From a checkpoint of a small mixture-of-experts model trained on Wikipedia.
Size: 9 layers, 15.4M parameters.
Below are experts of layer 5 (counted from 0) of a mixture-of-experts language model. Rows are named router (the router's row for the expert), gate (a neuron's input weights, with its number), up (a neuron's input weights, with its number), down (a neuron's output weights, with its number) and show model dimensions 0-223. Each number is 128 + 32 x the weight over its row's rms, rounded and kept within 0 to 255. Numbers have three digits each.
Before each expert's rows: a language model's description of what the expert responds to; "mostly gets" lists some tokens that are sent to it at least half of the time. This comes from a sample of Wikipedia text that the model never trained on.

# expert 0
Description: Clause punctuation. Commas and periods closing clauses or sentences in prose, also ")," ")." '",' and connectives like because, although.
mostly gets: ",", "\",", "),", "\".", " .", "."
router:185103109153128156121148177073181179146135172159136146139141125139142122107091112127106129161115147139091100109113179114095198133135166098183117129116143111170073121158088087097133134117094110111101193148127127138140140199083146058113075171106178101130074159105103144120115071074107139112094087107105146155179107059157148175163133151139134152154113168161066109161136127114162104112126120103108140070106146082095161147145075122179085129087155158115109127077095121173155142138131079162105168115117133099162116157127114084083086085145135157123164145090192078105102179098085103108126133111103115138122136132173054139137019082110149163153155178119178097187105168157176131148118
gate8:060093099127079096162114103052090157119205200145151099082119124129124165160140144125117152105125200153150141134139168152099193073156121120113097132142142139119162147195200051123145110094073162124051094120130167193150114136139136144155110121108112102119128117126137173149111098128111141176153096135113137103120152166107150102119062073119134173122089192126092108102145116122144097173100139100075098166062174120139109150102160188175117129133123140112092113140094131134071127142187173086123142063115145098142062103158124114066150067117186163164096072139117131160167129152143130162132194169111117163130179150120155121154141128107117160158103110106095172146098109169138102084119
up8:120154174110159114148174129105099089186205159184099109089138167055143136129174094094186142117129133184192098156117151099100109085156101115139087134111107115102154136129139170148106146109110118120121148142156124152163095104194102080154092071102153145073118159118097141120103113133125137129142085149125107134101101092173130124139167138047117158090072104111157161090186131122182137145178069141156120160111096126141060152117090107116129083075219174093093106126100166142135112153106095112134163129049119089112136067100116120135174112072107175116131130123090141156146210170143147112108146154141146161192152089086123118047133116123147182155112158134147119187173080147151133113132
down8:087145111138145090124132131090101160138138171146108123193180107135109112153150158103123086117164119159117172132149114095097120079166106113128150166146122141122134142159129120104064110148106133096121120158109112119123109128132144109124096119124179107165162145151149166157134085152140161149128133129128198081141084090160065168118114045145145157138115101147086078109125144069159067132128087116063163143110098091053070074097126115161114098181144196121115105140087084134137131143219200106142155078105138174064100106171142070128141173187165141112145132133163129152177082125184144091095166130145143159105115205202086149099113130137111163158138109084201163113078143130147091125067
gate9:139145135123136158139109063133100211116132114118148193143141123105080117128163172167179126131083076104209129179151152105072128121163110135123115052129152193159145126140126141091140083149193126105103119145199091148140091171135129124092169096082124127111135144108110176181132148079101103134081116089148161131120075155110124104123125164140116104131129091116057184118058107160133141122070101128171178132122128145151157111113159129167128137174096098198084092144110107134121145113056149149134192046089158086080169115165192183109109120119134142112157198111089146111176151105111102160141114119136126127136157124122119119149132123049131089164167077123097129127066119176085138146105
up9:197094177123124147092098130110115108097096095154074139132172091103100122097114131118171116147120139139153111182133099101134133139142082111103110092190134148147081098151093112148123147111112119166130128144136121088150062169108171108153193179103130143121134180158091216121116112172123121173094121136136181146159102080146088118141092082107171122136187095076121162048078127100165150117177155193218157136108130126171117143099125110131068137102104160111129151111131134130158119099153129163140089116184156091055146101130204174157143096125113167108176126153166099113133156161095138134146148114137153132082152155064165128105160120161178114028110104073055120146098098104172103114140
down9:155142123144152120132168120138202110151113157155121138111121116088089109114134150120136146135142036088178158114163166146073121121138122094105142165097185158142106075164147097132119121155124110122142088084147200139097101217130175104139128092187066091151086147132128134100166169106125125127090122105130106152082097184098105160148070122153085144157157161124131134157094083126172083117131123125215178105093135000103139117150159121037137121147112151173171149148097166149134122115148143046130143137167098111030121182069147140127087123142133103127125127170185097123154090116153158104149128160147103128101148187088121089138108094125139114176128071110133120133125140130114131131158
gate10:076196154122070163082119132142119116098168119105155146123143098087148081111139168081186100088146164163111111121180148158130172133174150151092145137125135157169095164147176109107066108089140147144127161089085137113149121168132157102115107117161157180103124096124132131138106109100079081101103196122146146140081112178097111151142106105106132051172115161147148104160138101121141184137139123124069175097133101233148093093142086146186109095108144115085152145159111115112155162140142153080129065163153125152159083143098167138136120119073113120104128102121194047127106172052106132139123183096131130123149124114138118154222134130085138106147133092177193079078088132155072143148150
up10:101168156106092150184145147162150135157111143061129120122072079149163096166166176153126146083152167137111149181102084059137172116182154122061145123040108142168143112039168122122150087129106168125138145065107164174118089174150137063148111147150113119147116172097086125146118166156077076123090145120182119099116142044127171127157167130081123106130108164140127142125112170170167126087137131125120115183074174149172088149111132129113155146168124080149122144164083096107137152144094155163131150144149107141063136081170111121162158151114090094142094133130130117134115122082148163137168127118097095150102173126124114214138154178097101135124157114082085096047129092181126156161104
down10:136133091135116069097113146090098154116125065122143116119166111162124162134073150111141172123116090172177154147171145124086120143126087187126102173126108100146117086181125149095058144151147139148110106135110120089169134112153160169125141104125117147127084128158143175074151146134094113150128128113114154124099149099161096172106119135097099154154114083157137157143118173132114121150161094160203129127133145173058125085140127171100128073105084164128047120107128102125186114151096111103129108096092201107220088141103099157165150120146126157116108104152122155022160154136138099108054184150133130100174060171165133106122141107134128146116077126176144007157086182161150166136168
gate11:115083156117151103125049139102113135137085158075157103161113151111142091154115156156104128132114053152127114129144122173168072145167134135033182110152143146165121117116109172097110183158191107070159153120138127134134136100151100148135098124116098112138138138102164121118178096060119156100124085158100183061089112062102104105139177108106194086126130137105141074087138157108186130132148176132085101146183225139118104115124174063149152139164177132135111129121199124164082142072149102073128138160124140121099131104124166084119165172148152185139092167131161129145158091088135109133148144105157117182089081111136193158151118099107175116151122136089107169110163133156113125061091
up11:155090138126131113127076130210120102182156132086118097127107136130096152107204124134133058067155097156145133144088149136146091171141143119166148082138128148216197122145087094135073144144154195140153182134155117179149201160123118122064125153160132133132108161126059084093130146122130141151141146166068172135133102127156101130134113146101139131133131145093100136137145079137078106127177149129088089084171147128082165129133176186154164098128108090099044101142140081058110118118113094121129132155080087140050084164155112097144132109148170118134116209136170137127132175164099134136104137130156116135101129069088107159135126112154096114188189131089054166123151097148103143098095
down11:110107114117137118167146165119089181158122154115110097160118145143137081124135200108121081115146092131118148206104165156087105162116121152079119055164157126163154166150192161037058145142136060183121143140191152149098190157115142114125140146148113160112150111115055138099167148139102125136117186160068174116081076086197079148121184093087156128094104100167112114142128144166155128159139092107135128139112106140163077069109128156171146113116143152116184164125112148095100102092137129085120119129152111140040122072147137094071146140122179053189122119118169131139163122129065164140169124131137126125118109120079136138163068130152152139119127169063122134094174134089126131104108
gate12:100175077107179161128118071107125130073136046114131123146136113125091238126121128156088127123148088185122142155171098118095146132135097149138137108129125104163168163072140098086189149132099092120138108188130105131068131102109139229097145124119157145168149078066137138075125056122116147104119091104129147109129119221098098142123125173133155126157107131060138117140097154112121153170150153061193148121176166088196092138153149126133068130143139157172133134089086096100057116118119164112099157120151092140154137147164074143142110130102156153117130101126116087127161154123141078131129061153124107098120120089151129107146129137174080114129105154175120156154084194164200136134152
up12:125120162188103122137118151180152128125146150122138122158139092093139087113135119085129098104084161091104093151094141156106159141171153140123112087111102172144088164181160061165104111078127189154102158093131156149188172142243127062152123158209087137118073150161094107135153144127211129125104171102152180169092128024163146081138107100121084133129147143115121126141115098100162135138164120136100149068087148144143139113120167109123144126106082091068085155155125105162140116150094120106156054144129113053077105133121156100126163096095127108159126141159165154125129121083144114147110146110112134119136117144174118148201107115143174110179141058161151086075180143157097145132082
down12:098119112124176112152138139150125153116139094115158189133129128204127167117074113091121054133122140156058132141132073108153126063125155174091110163195125133096107165130098156095199181120157147153162102196159079169027078109112163158139097099141135104173156113167139171090122152177172120140130118169173126123090130129139124130128088084148084136110138058092145142088125132131130073158166160156167088138129101094176131100166123128158136111136125165139092173109063097123117113141192053150112118137162076162138081090077064122163095115154182202138113083148153126154163168117119144089113082142148074162128084127175093119110123116119114120109122127136101129128125198092128151107135
gate13:130100092144103116108089111134045145124157185144107132171128156100222114108106102157099126101092094087186165152092141113145090143087163168103062079109133084146104092133094146162047106155173139119063125119148120084131095146132095176104170194191123098100093161121136076144086186169079128143154088094153079104126076099141139132182153125112145073154200094154165154141130099112158157101122178161208129143120144138149149139163117083078109165150123175134088166153120085145154094167116110057103118114133094108150151114136182147142143144119189116143133149079140110107060173121118128116195096111171166123134133147081137151091123101156114153155154127153142138185097147105137140135122
up13:136200106086122100123170131104149137138112160078123087105111111079161103159087071100139122074137138048154111115104161180094131148133158091141150168128137105078189133089164191116192157147118109163107092165105141110073181145132117133127091099113113138120179059160212099142122124102069086144175179118093126083169155162139124147115156120092131115144130152067165100076139147121118100087160117083132107134102159115191151151127147127100125142110084135189186128088169120148152156099157108138111115106128218180112148130110084162104082137135116151112142110112149085115111204131110115108081143169182075079139145126177086178157124177091141064115133165127184115142101118111096091136151
down13:185092116156110135181127146111133126118117239086152051141125086126113134170131065110139103112128147104085136159112177152135141124120057144129100142144150095152076170129119191105181109120085126102076104119155133093144084149155065213117115168187134084108095127132112117093130128071122126118150102116166115112147118153089076177137103124108084142083169166135094168137141085113130143072154158142156123135123154135157112174162170164139104134160106125216083143180169074205142085151122126143126150063125114160132141132176198123114123159162116094138118149058195104160109109171104135119074075113076160146093119110172163108132147147120123117080119124119077099151113157162127086131119
gate14:098131135099135110143094171161124089128114117062102095181118122198155093109114118155076088145083118134100126122116148072106124157147103107125166090170142188125115096111101115137055104116146160186170106139160138114106210123159118123153120120171125156101104166118113100108114110137114135161161065181167153100145165137134147111162179079079116092139119095104158112136118220153193177170142145087133093138069155126128084136118132097094114119142134081099129102098121104045089097084127122129079098136166070059137172156130129143154190126156078097154089096183092152183190175179115097129103183161154146104104148113135165122091174126122112127137178121175135188112191132130161106104135
up14:159130126113164090112110152104195087129091085124139064128089125104154176130120102144131140085117161067150151133123140103111096097144095125181107183115139079156152145169108148163172138180085109142082077111150159187108100108083113150157188101130089104201090160141156135097139202123120132150130070084097166119193135170160070115121120124112085123114116159088143118177138168136070096148141118146084096145163136095090175159112143073189108159124126105074126177092123143187101142103149109143168140173115140143086067071151131119097121128150150071174092124150180131133193115167161146126117051149180106137146123173071157150111089053111132138143097156088110158169151137145148165101116
down14:079092136166134117133098143093167094134140123133072143126124145150135147113105112152133106094171120112146166103125114099159069108147145142102126109137064075175113143194115108177169130100152137125121047078147145164126073132137144115117145166138132135151121187051130117093123133109105137158133125158134069107191083164099095081132101131127065123086105162130184140159123121158114133151137164121121112154130131124107088127129107100182100181149091076083115219101091134145098199162107128119140196176170122184049086079115139096152113103123153113089140097136135095149181111167117167117177101132163090092082195186114161119113161078158086155164128154128144186116126135179164187055125
gate15:175175100134143133158113145123117129100112127086152093178148120139115139076128169165068135144123151117104154172161119097150083130121154154125139091089161140083128089115115202063086093152085089149114105131076120085141138104093167119185160082125133135189153116110144164051137044153145156117143164142091098108186034143155190190098130133117150151121154141104099137064144119203109107094117099142131199139218111109136122083148140147164165092146099130137085119154141061064142138124103115132182059168151129092087110113147133169145121147168153181136150135124080077094152127042133120135160137138134154138123111110117107151131156108148087144159139190120120146153099130112138186091110
up15:167140084140116155116146120091115123101119134112178130190125091101127191083143107145095107158138141154122107142160109103163119110068149165165170104129092156145116130101139198132127137123118073131169096134049155083133137121135160153181152078092072143131084116135156062118152173114128148149073177212121067155163047095183162121142110140126186167152139131110159167085123103159148133139087137122114133103145136091159166089141088179114109079145089130148120090120149098117080089125045132160211084171141095100124103094162165117057138167155102113158104157157149120127174152160151097115144141145147151130165120109151097177153149119105075156173161153098119107066132063103149181133074
down15:166145162153079150120115048129134185063135050138109080163172087124081160087123178141150135116128102116136148074131126106125094150112139058077130155164168160121115160112174133172171074116132092086142132135109114126099100156082095118136134197132174123131113129187102131139125134118096119129139177165126112101168169075115125139125126104175146050118135094108130148131123122133160089131199150112172156145111123159083147162150168120126110121137109130082071127142064110131118164136067105058115098149105102160226111064148144135192098169151105146085125178168177094063126118120117136120162139161153159141150168127046097154166112127130111166187109125117162063154126116156168111128102
gate16:154178161102103152166095149086102122045119104104138144161113133121115157166168138113153128136160116167124121157118117105192089121174129172156143120141089133149126120064215157133088073112083133081143145101124189101182123084127169157113162099091166157078122173109121113121123102116099166166125132111155145098182167140093119086128125148118105101166122140188187049105176060127149105134058087162133147177139105093137141112104104121107090145108168113147107124176099103141080186113085154084102140090141090078177163118138109167180134142099130051088144095123182115202110200089164145142103136163089153127117173113085122080105118145083120156147145154119077141117168101136152111093161
up16:140105122105120103091152140080097146169146137156142122052106166140076136099103151085089129106102148124128113165144152142121144115087116132125108115103085129115113109196089122117129139132096174157152075155178118087165168096186115154137139110118132074138135105078178165146184118136173153113161130080090084149146133126136142144156061061155131160138107159097075141098144167155140117149166160082150121172138090082145147152077073122095101146080077107168131207204115110153177123150122116115159079149021190213143094089130108162048209125117172109078108139151119142164121151144134095091153093145092109167192136145176113167143088125140108154130086104135128145154127123116141105138119
down16:087127110142098116159116139099121168125127072149146106111081155159183168126136149070147106120197117069165124168143122172170087171151100093133114137104118122144141124166164074146102163084151115167085115131110134116158156107160107114086128158144111106122149119157077152134091161159112107145138150109073142102106103128163138127215114128083119100161135201133171184196155119128177099147163128070139100171153121126151106155125130132129135150158146078135166120163187138056124126121196119127137136233134116123122092086116110139128153074091115205129091061117084155131170133137118184112150122111172138104108147150075087101158067116116021144082065096091105136109091104111126180123102
gate17:151144113141115182075159147140085118137165080127157097143140121098144067149114168183081159092154156163068160179110146124163121086151127104068063129148106132099115188141139122000112152164149154176139122115095105220139117065143129115138147121113091056109142113082063152110147115104131207092184150108086086086120083187143151149144123106129122140109121117114119080174101147149127138112111150148105135118143161097160107136168081137097109135138142170111107088121140105140109151160111106116123165156147195128152223159109114062151159169121119101151161157105035154146137106165115119088105126154087138133180114109095139100126169133143121087132145158115099147125163116087144156147113
up17:122049136160119069118091109143134171165125122151166101120153139108130134085180107138105212116113159123138105117132088129102066139081125118108177121126127172106100133177140162184151111129094122110116158073167144098122129163155102120091168142094091192156082061144206134160119174118064160152061133149089129228140143129177131135099120166145099088100135154179154162127121184122159165116155098142130121093139086105109159160106108104136192081091145126130157144136164150126111092086057108111081149137146160107134109138133163157063143137104128076161156097084164131111101159135126159176110122131161124105147215105162155064149104134163151131095084107132129082152164124134044090159106
down17:146179128091140169135162129190060135201189099136156144152092120114134136119109212128110091181110091129149114145117174131091169132106089097143184127079105069119150101132081132156142164138077160137080138155101151117122194129121121101121191112115133181086109149133116105119150165107127159155028102158092156173048128142105094136167106170162097109103080079151115131115161119138114109138083105138114131136111142103127151104105132156118173099117100077133088081161144177119110052108190110125195122136186070126137129147092132177158170147116145143124108099129173162150141166105149136210063169114082149138174135081164147108156122128115097095094086090139093083159141149132098113138086
gate18:163168068139120103144162138133131117086167167136158108138096151094139115142108156177120142066145077140142156106109168132129059169090118058140157171172145128115145061129146169155150172122115150116120123031106115135156118142179123097121142143058169140099148087153145166115126129195116091097086156121154114097153100121093158053214148146148143143150104105198109118124089113114110151119180103135075147162110115144129065123155137134156140054174124115112126147116126116140049099106109141142166161137092041113122182137151121130111070135124108145105152111168122162111127139124115186150165085112159147033145131164104132172108122088157154130111162124132144085078175096057181148105173
up18:146190125073156153165113125110112145154158121116195115127082129112142171203117161163140131129123111191129142192133152132111075124178172094190152124090147081140168085107068097177106152153100167094113120077135189164129112184124105134087100083031187152095124122104127153059109137171117038117138114103085121085133106127160119121166117107182121100126090155169076110130112133109064084110083128133152157163099153134112132142143103133109104066081119124202134121196072118195133123129076122116125155148125096143172147100081105122147158174093100089134096097115096140170114176119164147077117112143124129121134170080144153147136092149123183128116148099161125125101145124133151131151199
down18:118105178104132104090074105131141163167154113098199159177119191159105100129072089136114159140128096111106115147157161129136168096165150084120069085092131103168124103141151078144162123058102138142149086115171173091079128204113174088110051118147157117152110159135149127103182106160110133123116106147120111183103109074138134135091131136103135128097096214077089094122146132063108127172152169144175152102130162148121140130122123125141071179144118141173137080100122183111128120141107096169202104195108129125121113099165106120104201133135142158107165078129136078119109128093117115125076095094179129174161156147110086133104092173097147127110154106181156044163110129207149143141116
gate19:113148121126090104099102114119138129149129135122118140166118099175156140118150124191143176138117120170121065086114163149138105114197132113158144135109179106166145133122142095058113053163158113118100166136080123080184157129113162134087127183109167149142103102098100143106132111065157130096124145126112085046110101078102083056143187075132162151114091126171148135069126119119172144074107188125090116125126195180117065118108156142157134145179163105111128062122175126167154135134128129101113134105100121079133054169098140130131158120075153184065157123159100118117143156124160155096083161100146110115134151126160077147156137071152105125136182165217148121191161174136070152099143
up19:144120170131129095129101158124098120176141149140148125197108140175089094141164200180142145164113168123137167111090184143168152145122198163091113105076146131178102146099142167116115069151171117125116165140072152054104089114121117107102147129145105097075078120167104108129135187124219116144179120199138085110099178176120132122146173112128106135149088077119114107147156062094113129129110136164145155136074129157138151125083137142153131112099095117118158093103176132154127143130150195098171118099141159116163086108115146078118104133131145030104156120136104164165145090084144082172105142118091119136118032148140102082080121137067174161120122077154154095076146137122086183146100
down19:114145126143183199080138073082192095130166123127154145112136175095151108149159136183164177089113084153125100142110135090115141159104145097115128070096095106130127161133155140116100118063100134130166169096178143119145164195094122129143178045068099206129085111071129098129104072102182188113143124103104116153137134163163188105155129125153119136131119154090147181099086122138120130132147122114093084130141163142122127142142179141089146142124196118109110114133096138050089136148078124153096158135116056173220175115138138160107146085066107108138123162173121114088070178114136117118112068105183105108127202075091154170153086121131151132132157177136124141112140107145118103123111
gate20:123118080127120113146141127074136101152100114121128087140107139135164134140185124157091094183117091158159135170093107225108148128192113101171097132128117149130127152179175157149111147167087142130176148086041185129136101158210111107109129093157119148107134124122101159206100181183124113113134068104127097133139095106134061173113187066138149123066087096164148167096121153085147080119116132116090092111136153159119084095118170110126080101122177079175125076128139081112171152079072161163129150153136132115067127158115095096075161104111133148140121126148120105173150154167147144155158142150079123103095121137158093132140124110184120194214081075133132160135139153101137140082100
up20:122161095151120226094123151104157166140157159130184130169161113107093107107120129172141114120153165093119114092154123138121134111049157164123187094171132107109147145114074103137087144127115141133175162096175101176122067132151140132125130179125148159148139124122139091156123131093060144162161162178134135055117152154130156080169066139153116128166145094123049129150108099131079054098104172140143128095102091108117111121115143157122076193208128100125089211090152098076107089122135150174149126138135099135150150117146111115083125120135158077145169076119146118110091068063134153160123094115234147137130078074108091117150105107146111140147123111138176129147133074131138124181191
down20:172111138119130094141140103146151176117150091189072158108170108127053094145123156130068125161135126106095139155085140082098169107163095144123120180072124152107150174116105102150160190024091112113145128106148146160189117146079179161134104110103110116125082114086149078156115148120044144194076111096100146122133196088154125143179106135089136091125106166130124137131130121153153102141091126096165120167110154114130142181202124135179133167072139116130181132074167131110095174076175149117166092124127097102147142138133148145165089144160054091168120180117122158117132090070111087138094131149111177147101163120090109110139107161126172164106149108140078113133167110167184109061161
gate21:117116192095057186125116126069156106118118159130097117124091080066148117122127143097133133142117157167111118142156113121192120135130131106111134175123082139126079143110097176090118169097115102137137192131050091188140090055141175133141174140083099129181152124154109148123117113194114124127107129115165091141144092074098173088093194182150171189091112157099215108116137137094110137111150146146145153096098117094142140084133154094144190130130179125152104118138057117110141144112155130088143148072152083109122129134140179118175129092142157103166160129102114153173085112111090112111131179080062148136133128150125112147139085125099194154160148142110102142162212037186138122101117
up21:161117212134119153157096149125154121136087121145120134186081103132147112100164107131212112151146107095165095100143125147176095119088156149132157127135145171101096127083175187174112079124125100113048136090075119110108111160101141073140145126148081119147098201180130091126144198152157100126140133135192137134097167109116152091128187137108143081121077132189158112100156101126133068153113078208078092108132118055090183115127132117130184139145136056117169105123096157143113114120189125162150153100113092104096085128196126128204112121154137076124144108080119148130086144149159165137152140135104150131112165164151116144076087139080173105173133140095150123132132120145052118109072
down21:138100086109114146095170120140045160117121138133106146114176061043181109131116122110107137092067097123151150151098132149116111091136139149135099148160151176109134117152154109118142129151103125075085136140158180036148118153108109097128148088198153132095066141112114171112125154101094203155189128102091077129133132159128110163136135179160192121181173141146153119078104096154080157122048162146116138146106159072121149102132112103088176115113120142146160153163111105155128106197091136156159136105160144101151175058121156132108127155159170122064146141150141101165120145135118126131072107103191145161129172164114143131117156159131092059166132057141123154121068103179156110097054
gate22:140144140179135149079125053104116102119100084136180138109098131147149079113116036172142202150145079129143109063147118116186105101133202154160106095150130116163111050099168160128127156122078109136091176160116125129145178110112156144140162098108123136129165150096180095108120170128180149147108194114143116037131138147110103170143123138176199130186128108028134113138102165141139123092080065111127139117151152120108148132136127151172187102170130093121162086104119074076103130152123132103153061132081119120102091092156136143118151130125191151167065172105180166142188090097107142133109135139084111128120108128159116123140146151138049142139134112104153137125145114174130117163080
up22:111144110122091120079092092166137135115095100171082136111156123128144108172110083151116089125139116197140151134067171092131118182166122223123144129139120159162098090116105157139111148152132148129145148192185111098094110132095166203153136150102108082166188091134094128139137129142186101135125194166097089093154142183111171110157132098115142055153066175038180117097084163077076101162094126114158113097080133195134157090134149125124155168116095124086133078079082050132107144116111137170158072119110145173115120096136125141143163153116142144090171115142186121126131134144091141091134119134091102139232114120135103139140105111156094103112152105126099102158104153137110185167107
down22:124122171203104166161175189154096176172123114190131146134186088148138102119105055172149099151138148102092114119131132131116080083148125146155126163137106109147152126106148135096129136131126131119152162082126134130111142162110113172119177086000095191131104135092082118151147130126147076131140104133069200118161145150181181123166123173072117106111120081129083134085128116074123120156093169142152155122124137156089114096165114112078177140101110090116113124120107123108121158134163162171141135161120198095053138089077117168133153112108076135119157112103128125092133153127088120135152101167083153063187123140137158099127157134080157077068127164189133094188091157130072080158138
gate23:108184080135107181132106158124131131082087165188114096157137129177127130131169103121104128120179132083130176122158093151116160109148119095062130119195097117180126150132189139100077146115168173073131148058125072145149116116146145182108173158094149130129145122120133141158128097079124092140158169165125138104105127135166113172116045160162171158146193099167134131161181159114097106140084139050170147097112104113152103155125108095117078163177093097153179114170085155119101107143107096114151113082136074138110094220131071113125127105136128088127203148033139153174116108068085127098133113093077157075163119142155105121157105158124096121153117151129176119132092182125129140119117
up23:167135096156127191150064142095121102111097112102148096115152106135085158143122094077111104059147121113151139104138123109119140138087105159115055141164116110164090146106122221104093138141156162083125123136151101147166145165118117166124187099101146128202175200169071126101125118147188106135105172170104140087120109124062146151044088124150144119183183139159108089125152110128150132141113130083169126126101108108166112126145075131103166148142176127107153093169121152161114145172128084212136186072095092152057099164110116129146106124158145122077144067147132168183175119121074190094151152070147125105143103105075168173165166147130115108152132127135079123116157087096107114090135
down23:133139170111086078180136145150153128159100119145110164141117179148169151177137059121100093154156133094186097151119153140122124143137112108056112185118122110166189133116161108084087146096138145114142117063098133135117148106092153122119181155160172094093132097042160129181139093080188146121141174118132130132124080108141162097193111117179133153151129121116103153129118149111111167137048188159142172145126170045125167165123115120145106125143044058159141111213127169131143121145075159120133086137121089117073118148186104070101166105116123136133118141093110136144074083119129142114122166113026147084160189136144112119166128139134091097047137154114124103121119129173105131140120
gate24:112068133168072107127070128157147113092176131099165123192107176127150124180169169176109143125117153103100114161079140138120097129120116128112084174151156184143121075108129084173132137089123133144098163118174104152110178105218111085092160096170083142085099112170087128148138156157197125170111125133111146163129154079192169103076151111132099170139125126134110119166085090127166106114125117115088151119092131142143153163107170126166126129125082134097075147156105141135107116151076113096139101152145144062180153134142170105147127127126116100135125174149155166126192088152056106141089145148058128054180105165099047141172107077142172141089097075138153104088149135127147197095093
up24:110194125122119184083116148098143060106161171126137121121162095139096120074097151092125131091143148034124151114100115111179111096104099108103166193097130121163090121145088089127132076137166175072145105139142148110150127158092164099137139134182151078121073116162089137110115187132093149114108130131140114205070114141123104127167108169145079154122138072167134141166137106160135151143140103178046130189149137180120126122098097166128198079132158121108070116140132155121171148106110152093132110141173084150094110179073148135164106136158134111140152165131144072123134178088187155127115144155091137126142174106117192191160116070107132088143159056113185092134166090174120162159096
down24:124181116154192111124159102130143170129129150110098136095097168076154112137180177178135113147142099140124133107127143130131112141127111104216119160067132089126129179108156108098077152136100135141097158136132191063133095152122134128147068136088130122118174191057161082111156117081152192145113126090088076116202068155063148140180180102096170122078135145092122072142173116137124134091086121114139101124126106086114208135153115112098097095183119090169119067111143162123099182140179178164091098148134086136217146110168135122142110118116119096133122112124121078122087100095150107167172163090141098131106152075154081103107171152169165187164134089143126123151120114157091120149128
gate25:210112165156106114141142142136133096132133140158114120174171120168119196058179108082078132073100125193141051135150124143121106131158105083126120086134059143111173120167118158071108062103102152178102169136172105196165113164134178142090185072133143142081166148151111159109149130112103130147147085139088124122128125133195085107134134123128072098135117134162138154104166142132115164146136095118127193157163121069155089113142127158176111155182150157077134121127123099033142110152102078096203116118127122166101162135146080161124122166133129056113086088102130132110119116121160161153113093128118132160124110157171110134121166136075144160067089086057148128157108140171146077143150
up25:105112124120117222096150078170133123089081163121114117110081091102139154068093132097089172095147120132115054148166094105165136163128139127139138108132087110142054116106132155119142097124114113138145103075186152130136121150174179121132050115169115126170101171163118157108112152063087096166177108160139158122151107144131146080183134103091152174129195081066105126041155093133182130046153140099130089106118089188116098145161120122131120097207152148105151133103116091088202149167208080141108147112185161157143141161109086153135113131166118111160185142112132134134141148147098109122128156124188086087155125112133123180117173133123070130139127116072139115157131138126133078110126
down25:104134123168126121172156123176162128072138126169139104141073148146149137122118108154091162164130147094111046098104182107126170137149131134174149137128089085169188100098125100129155102103084146158145179131179060166094154146123099072111109083162111140062143099149098176116141099091199102153076106121062157097222217137112105105116109211136077133173162104101114192086166106133106119121153119081138101057175089165105166136108145094156099165130145111131172117107110099114188145145121139165096082163115129112119176149113156163139107128153136133075159125124163179103089149142175134149114137132101119105145065107089134171151132118097107133151115139091106066136129170131103127068160
gate26:090133136184072147126157146118175119137134135121108133097097102099105123148148133081168109081085145127080096135117136085097163154101092125122129093099101191146066122127118128121157162145153131134113126073138156146172098131106154138153146075090165190142145129124138161118157118194119195211158152172096143074130161143167112109112121105099202162116122156172160137104118125192163155164171110138151119109128156194131081103084127050177159125123181147075172096123132114137074159121144148113088126071102146117144110103169152175161156123163101058107131108141065138116145184139084116126106152122120149060132106124107060084081171138208107140137118096093124106169155126056090101096070
up26:107119090123115151110092092157081078138104148095134154086149172139138114078161094124167113117144171084133115149097195132124153144133090189136135095170099179137134102150164088151101206120128146172144129148165163129053150135140114137088117152098153071091074169172168130174166149222138143154187115130153100139085098109068170124080188133106117116101091127074110138119170134165109107110140112129178099075097092114150066129084076096179193096128153119103125103121125116160191126135125100175169055102130162137193137183102076086121110139116203151146132150138149104150185134143122111111126139113146129127108095127140086063124112111101120147058070101099151165121095152134093153127114
down26:102102126145147128135124132156152133102124171131108124183109091145081116142149088134102088108172144148152161089117138140174113201132039178128147149124121157092151094155142147175118101125131112139114115128148136084109056145097066121064120182098096119111108149184108126146111168195085134164205155143122118183144127109120142099152135168151132151147144096093077136116148150141133118139164130183131139111115028086129093114102131088153136120130204095147120133186086158109171128146030138208134092149129092139155090151123061123137148097126146088197168128119153130120161159182094179081102136086189109133168090117115105095127161076115136121011130102145093131131130110122123152140120
gate27:182078133146145123097111125121148170116169145115110165141098118097155104055159126123130128116104150106150135119172109156159063122099105125155121124090106126114088131135094123201145113126120183170131164050076139127140047141170153121139161147101121139118088190119087146137154155124141137134105107099080140178043090090170167112113170131125070086110139086115165147162158120094104102151120122140067094137083156209142121174101152097140174069086116149065128161147144140077186150103134104142151119172150133051156144137139154164121119104133111059101158109118081189113175114074169147142129122100092171121167146176095103184127093112143157135100160168142177061137118189149084155171130
up27:098199071153151099121156170102129121186101143166104124161097105066175096117133170117120123122132101134135174089083149146147168184125138119072117155100090075155163146118089112099112135101107129161085062170064143115141131194150131122144158133139141138124125170161124095152088150168154105141128141084093113110071178114152143112150126188126050130173072108146118146103181139177134132117148186118154104162083149127168125149089149141098133081150080155123132174186134115138138093164160114117106095123174088116122145114164177133173089155155152144132190103112044186099107128151083110144100102144100143126133088101104112128195097033182116123156139075092097061096131149154091174124090
down27:187110137111132154134106086038167092116139137106148160148181143194163158122111068168193160064100168078095134098154130119159112109096143173179145140123143133170158173130149105122124101117122160121086152138195122116165115134135155180146144111078166199169125100146085124149170143090139131157153123120171140114163122102152114105124150051109162128081094112138139126158144139086124186073188129133111124161122139215100096144103143123183139148151127089094133092088125106116090211080129125105130081110086167174173121129099076158121143085097077109159143099140127062133113121136168101136148143113107138084123157126122121077095152123107171108115159099136138185080123028088108093127078